Weights of a small mixture-of-experts language model, trained from scratch on English Wikipedia: vocabulary 36011, 1 pick a token.
Below are experts of layer 4 (counted from 0) of a mixture-of-experts language model. Rows are named router (the router's row for the expert), up (a neuron's input weights, with its number) and show model dimensions 256-511. Each number is 128 + 32 x the weight over its row's rms, rounded and kept within 0 to 255. Numbers have three digits each.
Before each expert's rows: "comes after" lists some tokens at least twice as common just before its tokens as in all text; "mostly gets" lists some tokens that are sent to it at least half of the time. This comes from a sample of Wikipedia text that the model never trained on. Tokens count by the router's weight.

# expert 11
comes after: "\n", " ==", ".", "===", "==", " It"
mostly gets: " was", " is", " been", " are", " were", "="
router:166102071184053125120138220126101105095156106076123138156097131155126118142102162136150131145126143121148096140070059075132118142190216168098141098081065177141152141142140127116113118165151125159127160091178128147081174149130077113122162107145108177155118143146115072123163068130134081155122150170169218140142104127136114139149043133128167202140065068157141175135084172140073141109121074182121107217144133158050102124189123066097148100160137082116185153184145106140130155157098136164095116120167159124150131100109128101119173153117132119091137093145144138126152169100080071168128092045143081106148122119124145079123116161134128155142148110126158127110153104124170091119118101139151119177110139094112149091129153138093102125171114151163135117192117132124196177124096105
up6:137158098144102121149115117131109107151137123107162079191155159078116138079076082139130189117124155143148163201174145190106076139080194100141142201106181115141105054157119113168091127110129112112094108102114183163149124113175141166107076155183134154157152134109133103089128151129120152088080126074090108150149059097086152169048088168083131114127126158091122119134155134112099116100140077130156079082163086104091152150108165138132174207156125164159134131061155135090145135128066170143131150141117142148098107126129144161145096225130130123143176073090162177104143139118107122150104157124125131166153145152111152139152141096190203109161181135146130159134129139091108124116044223139129158083126126131141116127089146190157089151183139107103090131093148110135153099152125104
up7:097051094160158170120131189117161144080164134109138103123099105168054079119123158171114059082145125105108116163129095086116134115175075109135156116145136173157150117152163134163110096138148152123158167124178170154082157104121145161147131182108156110110162131139050095171149066065102112129125144107130135129104138138101114118138120129144094160092134109100184183153106099089153137168136127185097115155119132138165135165155185106125052154181121119106123168133128168166130152026040148111165189055078159120087121165084096148097111124131102158033159119100077156110127112108090104153094103173121136128173180127138065160134124097114128130145118121139138112134170145135102125121114154097143108166089152125139122120132117174097125141116106142061162170100115130110171077167152115
up8:158133093143136125103128091106127143149104146105157160114158105121108127135110110075104100130105093071097072125107123154111162086153148118143151158099113112149139118137145099115087096153152116097137130136148111140102090097108111128141138118116109185141108158187105145115076083178184120154151152113149110129072160133127146135176114048097113144104133210186117116103180189152087189114108171140116124155168142093095104106190188115179150096101191125130144079161132205153128135155141134200126101088150112084108116144102076172148117099178140133106099115140094088114165097169144165089071205093066108138139171120086094116163071121155161107155111108108127146117125126144111128132133146096144183127089147161185130090099086125125161141083179105138124128160087144182185125148100117
up9:112077112101103148133145082139131156089135124128122142118152131152137133102115166165154107075152165088106120175133114095153134102042105142145170172181118143136145100083092121142163109120104136085155119188096114141134149113092112097086137151104153098112148090115163137168118192122109208098123185115170078171146155181089124171068207135168132107132119112137084134097127097144111148098113145117129062089114150133129144143144166112189125102157162145119161108142151134161100195130107112131138140117072117136140136151091147152115136170141105122135165126135167090125149068151148075098089140087141080171110124137134054178094147149117086166141178121165146171074180160122131156102102204065037088193186114110079040124106162101118148131145129132173112157121069143109151130134107046
up10:138153163111082139151049136136147194141111086196100151076129168174144154226110090117112133105037161140132111119149069095085147165151169133035090160121129116124088157149134101154151095148109098096123094161149102147191084146054141141141115151112103132123145145168134133184084065131128174116182177165085087153107158077084126111134083107134121176141114148151154113167151122106111175163107091184126154183065139138090114075185124131072138135109083083151094098173148161146142118183104127174126133092184071051178086096139165122146115147146109147168131167172157097073168105125084096115130140127122164108096143172120095139108144128132158153154117078133095140114113196105189203115142126097149038121096185118102153099128151149130147092108138135156162131104192115113131151108136186
up11:112120109166122112067113105115150139094151099092105177118138088111157110127060135180110105153121097139152095099147157118161130110119150113079165094105119175105166189100087074146107105153128125141131138085139122136098145156118178087116097101182160140103117151154117096126157158178129104115082163149154148170134157048092122100081118140135177121145147107139085173154151113144102121103142122120085121131105138111166133097104147142104060139110204116172158067185122084106126098137072088135117095107133140093171105117133062174100098188133095126125088178099164146152041123129106145129118115140146127134115129143154110103127106126155103116099061161088137067170124124103148113135141141141123192199101095082136075136124138163144139078156130105086163204170111103132147166108082129
up12:110111136178089191122099149140107182085142172102136094093091132092124106132096153111145120146109149091098131107132200161161101130087152097141086143161121127117155092149124106228171161097165145133074052131145115106117230160102135130131096118121110091111130125091163099202145153112139171120114135081121135119094114161133114105081194124098188132158136166148184156133108025156152124127195112169192076156086194169097116112156083095125127154102090102119165176143132126136199145083139154159129153160112107194087113071083169118075122111124124114148202147165101120133075148096125130152069132104179115097129145117165137104144163081085107104130133117134073091184127097129138154119064133094108127118089106145150115130095171129160142153142118145124168184097137146127136130171151123
up13:080087102116113088111142121151099141087111188121074136162155121126137131161150144114117164112204057115109123182175129113052147119103135146104121119097173150107064104137084136179104144141156103080139069196107094107141154105114110176165152090082085093099090163172150197154129133127160127115064085106161147110153159130155133151119148089147116064135158057059132145121121146114143213121117197116083118152180220146122141158138169146128078109099077143165101057148110159161133166134180118136124135081122176157138110091164135134141082142134136123104146141105052137157101088090062175127099085051146092139128155082160135109172129110158136152147167145211126191113162146102168116166090155139102134108061107087086176095142174147161178118160142115089123145118120145115124152098079057
up14:144132181106169165169135091140154142095137164135101158109094119143101086110112078143119106150117159126136138120146164120138112128098160139102079091206137129101100109101130122111158154118207188130100129129165136151176104134104155123160101111103123127134133102134135122109170185087038087177174099112085140112103189153102159084134162098130142094078206157093110113137144111163094081166084148105144132125073076080128137153101141136176140077162100119073164189127151075131131088127132171121169154120113153067158171146074174093120130103006139145171128170108107072102123115120113134153215173102091175096145114133115117122113178155124122121125094103128092158169096117110121092108114152143154122192098171126155142138121178156183068129145126177147106155095152151105149162044150152
up15:129126186180100115116135094149102208061104085131145124055152147169185153134155148087131100108160149104092102190159183094079132193091109124123110168140106116102179050137105150137168150149170116163119073150170077111097086139159112123083120164128070148114145106190087186141139161112174187104079084170128153169150121127164109113109138088086134133131129152067136123130081111153165085146212148142147175081139117141050123129162150096138137184105052062148145180105120130120139088127154116115154088144091115103167114138136085136127097122139105087132136120166159115132132129152115142139110097165102111205136117165095109152149091155103100158114078151095120154127147136132103169154175145138081064163076096113154187100150186128118114099169159150128141111085198145128182122100119056
up16:187139129115102103144140132186138132193119141132146143185201217044125151120143169120121107219099048128142146103088129179148106152193139123109121160076127174106115147136186101125167126134062123181099128142077155127155100132139169141149164080164110132183141164151148147119074069107137139099138115071138139070185112134151105124102108154112118098128120111130141179110180131106146100117176053141166119180147182131107162110175087171126149178177117103084144105156116132138151136120142173108124136177131120189167157083096062118122133096084121132148177092085134162158077154120114103090056148105111118127175085191097084086157123164112106148102109131080103097173106123108082037111149148105158093101159155137128073099143164121099123089135119129118162177142147126104148091146123123
up17:158165108116164107122123143072142121141095143161115097100115097123108168172126110107098115080183056198096128157156171123111119096127115118170102127123070176131140181144147155133122141145104091111152172109081069129149110101147142145212112176142132148125117160120096138147153120113118077102118136137082129163114122099118121113123140183121122090134162194132083138132106099067143115087145147089116138138174122128160100100101147144070091156141135171111130076157099194100234127158108087147053220103136177150128141086114089111089118087109127079156154136116175091171158077149177126109103091141205120110110103065099145135163147143174128153135185126152188139197169088143124065108164136117105124149148115137147082089119135122129146149141122175061125147069101153071099134092134113
up18:115124157163144158108134135129097136122091133168120151149122152154147117112086123123127194158123143143104107129170092126144156106152103129158079105149097175159181131085094160121123191145183062113169113092073061202102127170076123129130106146117110095149072133114127128083175144106077120094124092167154172131107165100065177188110134210168067142114163103160193118214152071180091152171170140151168168057096178108115133118181143140108154068168214115112158141141079142139149068070090118111193164114173140029159111095167118124086150104077116128149152077088084156109181139110142183130115113132127155121116042131120113127196171098169109079119128164171136139134062111167109135171122110161110084114138102103087154119177105164142098174138128200124081142128093167085157095136168101
up19:132169046084123151189186080137161131113133171169135180125146140140196086167192162148177086129068158124113116075116092130166158141076115099082141095164082074083135122116136116137150132150133147052134121144103208155185109099128127126146137103120106128127164133203098150096121176157102093164204101065156086130127128102087184133068114090115160130141122159207178118163060081128106147110169109148099138159101109150098091115151125150115147066146118123125149133147161131112110074133092122127116129121093162160147179169124127127078173133076126184109169172165115104140085136040122120134148121140119092087135185156084168177127162122097143136111115126135141137148154149133070102089150122101052131063117178115127112082132154134120153133135108124140181126085129186141150125111199075
up20:140164166183161091116114143115145146201126099165141113194094148122124119162074113148057233140088171158157103111154123126109122124093103150141157109190153096124120125133133105132112147130118130168119114136140124176149146165176198158103071141087139162118108119114098151113108178125151138042115141105129156137104135081160146145142095077130196132094158152101118175103141145109121112198131075102115135070095081092117134080146096096144140111046164142186170096178116132136115124125110111084129134142124169191169080222070090156131086185132136129093152115104155099151073181096124116139161111091168147120140164125150140123046147117136123063104104143129067112136153112139128149063166164112128111148142111144097130109076150096155139094136168116124130163140158149091173106141105149
up21:093078108113144105071140059101095160133152115149110125095163114073202132123128135147085103120136157093122129187167139149120091114121157096087121150121107146145120172106141149121130074126113076131119161130149146151094100136147155135182123107095084150166153177099092094118125134105110100109042130126073117114117152071148171119110153182113128133126111120140190168226160153094149112181055134183145129119058106152182140175181134202150084100098165139125144118147136140162104129095141090092161147146147136162149117135153115113077127157146179127106175140113149054171075174105087111047092070077097145135143088179113161117095117162034154133102123122088092065156099165152113168123116090139126124154125089162148117117089133105081135121094103183092111145117138135145097162131130166
up22:144141173117149106069094110117128151091176100156060152121116135103156231197151152086123149145149102122150106140170136127145084222084137117114102121117100128120166137110143101172096116149130136127091158105127108139205159160124104108099138115109109179095093102134111214151175084105088130075120102169084172086179132143137147129166153140117146102139168175162159165058125130079123103084121158145190111136158114155093119154132087191167131152113148086223127175128060154134141130105135146086119213140119106107176069085096116116085146106134138056160200121169091109114093120175088148120091200087083172138166095158107116074119083136178147161096154162090156148079112193146147136122151131137151116136146104142091139160114127140154099140142134184106123151104118108119082151098137166
up23:084101098128173123128121095084086060106158138102087148097152129130167155120118083128149105058104133106140146118141156132167215142111093121128148141114151174081130108142118128154065167169134123115155162141123114078111089110143185150170116164127132107126159113111123114128147123109100120105080100168070120137159137077143097162135171124182093149131138155144121115150106066112074125116091041159107152132152104086101123126085094105024095088147160095091095154162120151107140091177191113104132137133171143160115133133106138076101140174140125109120113085097168114133074116107180092140095128121136146139178145135182140111120154074114129174107138139102112111148142126178208147110094131110155177052117174152103152121055174145117121146069101123125151132115149143098194089119204134
up24:086139136118160191183172255116136149093197190131180156098111096135184170103083118130154114102131117153114098124116153173142150189177056105158121087100188144207096122144141118136130074167100092088126134150154106111112172133176114185112066102071075109101114064139095126109119054178118116122099123150099140104161094142109172059178099102103161112162081150182142196067127051101125116137104119136138123157155130158183129144123097144147134120163130138168161073093112077105116197158174121171121116218170081144145069119112108159100112101118113110109169118161142084158134114098136144159143120106101166136105116129101086125121155112139148144163134170164154131148137100124099062109125128150157140160129096108138105150120143114129161189135106162070163123109189105107103126105166101
up25:116161123094155133133112079093149145137078123104123157077198107179097166132141126109121110133149119126160159161144140101154126115126113097136135171112153123139095172146117119160132153184150103143113077104215057070123136069186111175141180144146080115180119129120071142125106110153045124096171107146185155145114173118127132098158108104124136132160099179130086126164133174104146164152132163155172195186156147067127062167138082143125162108118079103135171166114104123138156115130081162134055120125076127067149170135166135133089114159144139130163121110122135132095057112151226105105132164122093109059135127162062108147166115062094125121113109129168158179127127107144117149060089148162176163150169165142084090123150180156151096115121083147110135145177166089161158104197124162
up26:152179178137124184113155191142141109112121172098123140114100225049150165134102125147179115188132114099103170068120088109140147132093103125119102126106107118122137137125146099179145152092139183085129156193143136124181103115116120123126164116142160112080152129094120154152155094208138112127135098063130162107067158164067102113138150091070123127125179093083140126138171156085133141140154131124118094163116164095122122138147217153164059180099124160149163194095154096092113077140124014110104087109062070179152128166053130087152138161144171105111134125082146090058166150115175124099173139169085149101084130109164161109106056101101167156121158124165102142068139136143132102146131082142130191176085190156082123177104133120119138118133131179088202125162074125132152111197132190
up27:111126170070112131148103108187157137087094151115085103151077057126094128125101170122142153192093136151108124124142094147103151113134103122146139096149156119134094172083100124124135210108111115149178139092097075194098125149147174131159139119107155168052105147133131181093115091134118133182126099132147135108163148142138153076192140113119103158144176183098091148118132137117110119210114077140095145144121131103150137124167133073156121102100111122108181103071073204137127125154108184148111129104101096172157125062099109137109081088207168137126092121150116104173180146108151157127110111105150124045108115199148113171117115133157142112088125181090171076188160093106131117143073158124098136115122146119135122123102126126220117049138148172152148155115105097128171087129111155
up28:128147109130135090177084111112107106161208092099100143199105106147101138085148101092155142127127115122102089107171118193125122112066094097102115193100139104129114102122107161081107153114088117180096174106182096127085138148122140187133155164156159195111076040143173161155083111149150173165140154198141109092157134110168136105122130096133170145134152101131161128132131121083194131133164196136103212074079091173103076119103180187132151131079101060123160130104082089132112219168125153135168106117130086088099136143142098108123126096127155136114139095104124150088140185151125186131101127113140135109198120082160230134112185194136128123066109083155085118104099087142187156119158136140167134140174189118117100197097115131153098107115107169133156135124150052092177122155100115
up29:188079162132135098104129134121138127109149077133088089095129095089103126059096106114128165101106207101154142108106118086129169161165117147134131150162119178164089124154110167136162066143198169122103175163085113156155048107142107143152153130113102123125187151140083141086056153216119131113115162132157033137180117147171137161116115181134082109114142080113112155116148126129125103124118133181093088098139126150098091069146100124140124174074117166118086089146093158130174114134141152071138151146125056175117129087133158100159070113134119100121126106193142047129132114153129101151118143103155149089159096079150137188091203159088134172159057107148115121139131062148127179079132103135111141145127160125169199159101137093126121111168104180154087122134168159168126137086111126
up30:137117142173081080101124129081116117149165118070125057086129137132121149134146124120145145141190104147155103124092155182146096182117128166149176128131108111140208135162122110172121118106178120172116124177104103139157097102117072134166088120114109083129130080159152086148147162099134134126083125141056102179113151156121091102145154169104141031128093134093087105129172085160180133169058096129154150116090132168136161125108150110137120139115157134162112153164160144113132103163115117135132118171118120180139129104142067192121076105136131133144135108175221149140101075123115106132169142117167043141138103129122128145137147114159142191159115105125134121149139107121174165149050135165156117179189136104150141074143096088140108087131080165135113125047169180169123140191135109
up31:159170133062112093078113098125147142127114129102145147130136114152157135126196136163119161143122088166126141108121152135090124094156107107176152116157105201072090140146077107124115169100145130133135109088137083165137113168060127179168108156166122159186093137122184183117173152088106178086099156145097120155086100195121138106168156088187147144159136116107103095154113098097107087105105122137127081130146126128152111128119143192090177161130150172113147127197147146157173152150100145092138088128124133091115140145121162109112156126111108130101159113120155156150127144108140099085063116139113128108135101121175101115146140126136106168165177090090101152199121173141203139107145116073096152125120130117108129074137057111128135194211095065083149082107133162146063156112077148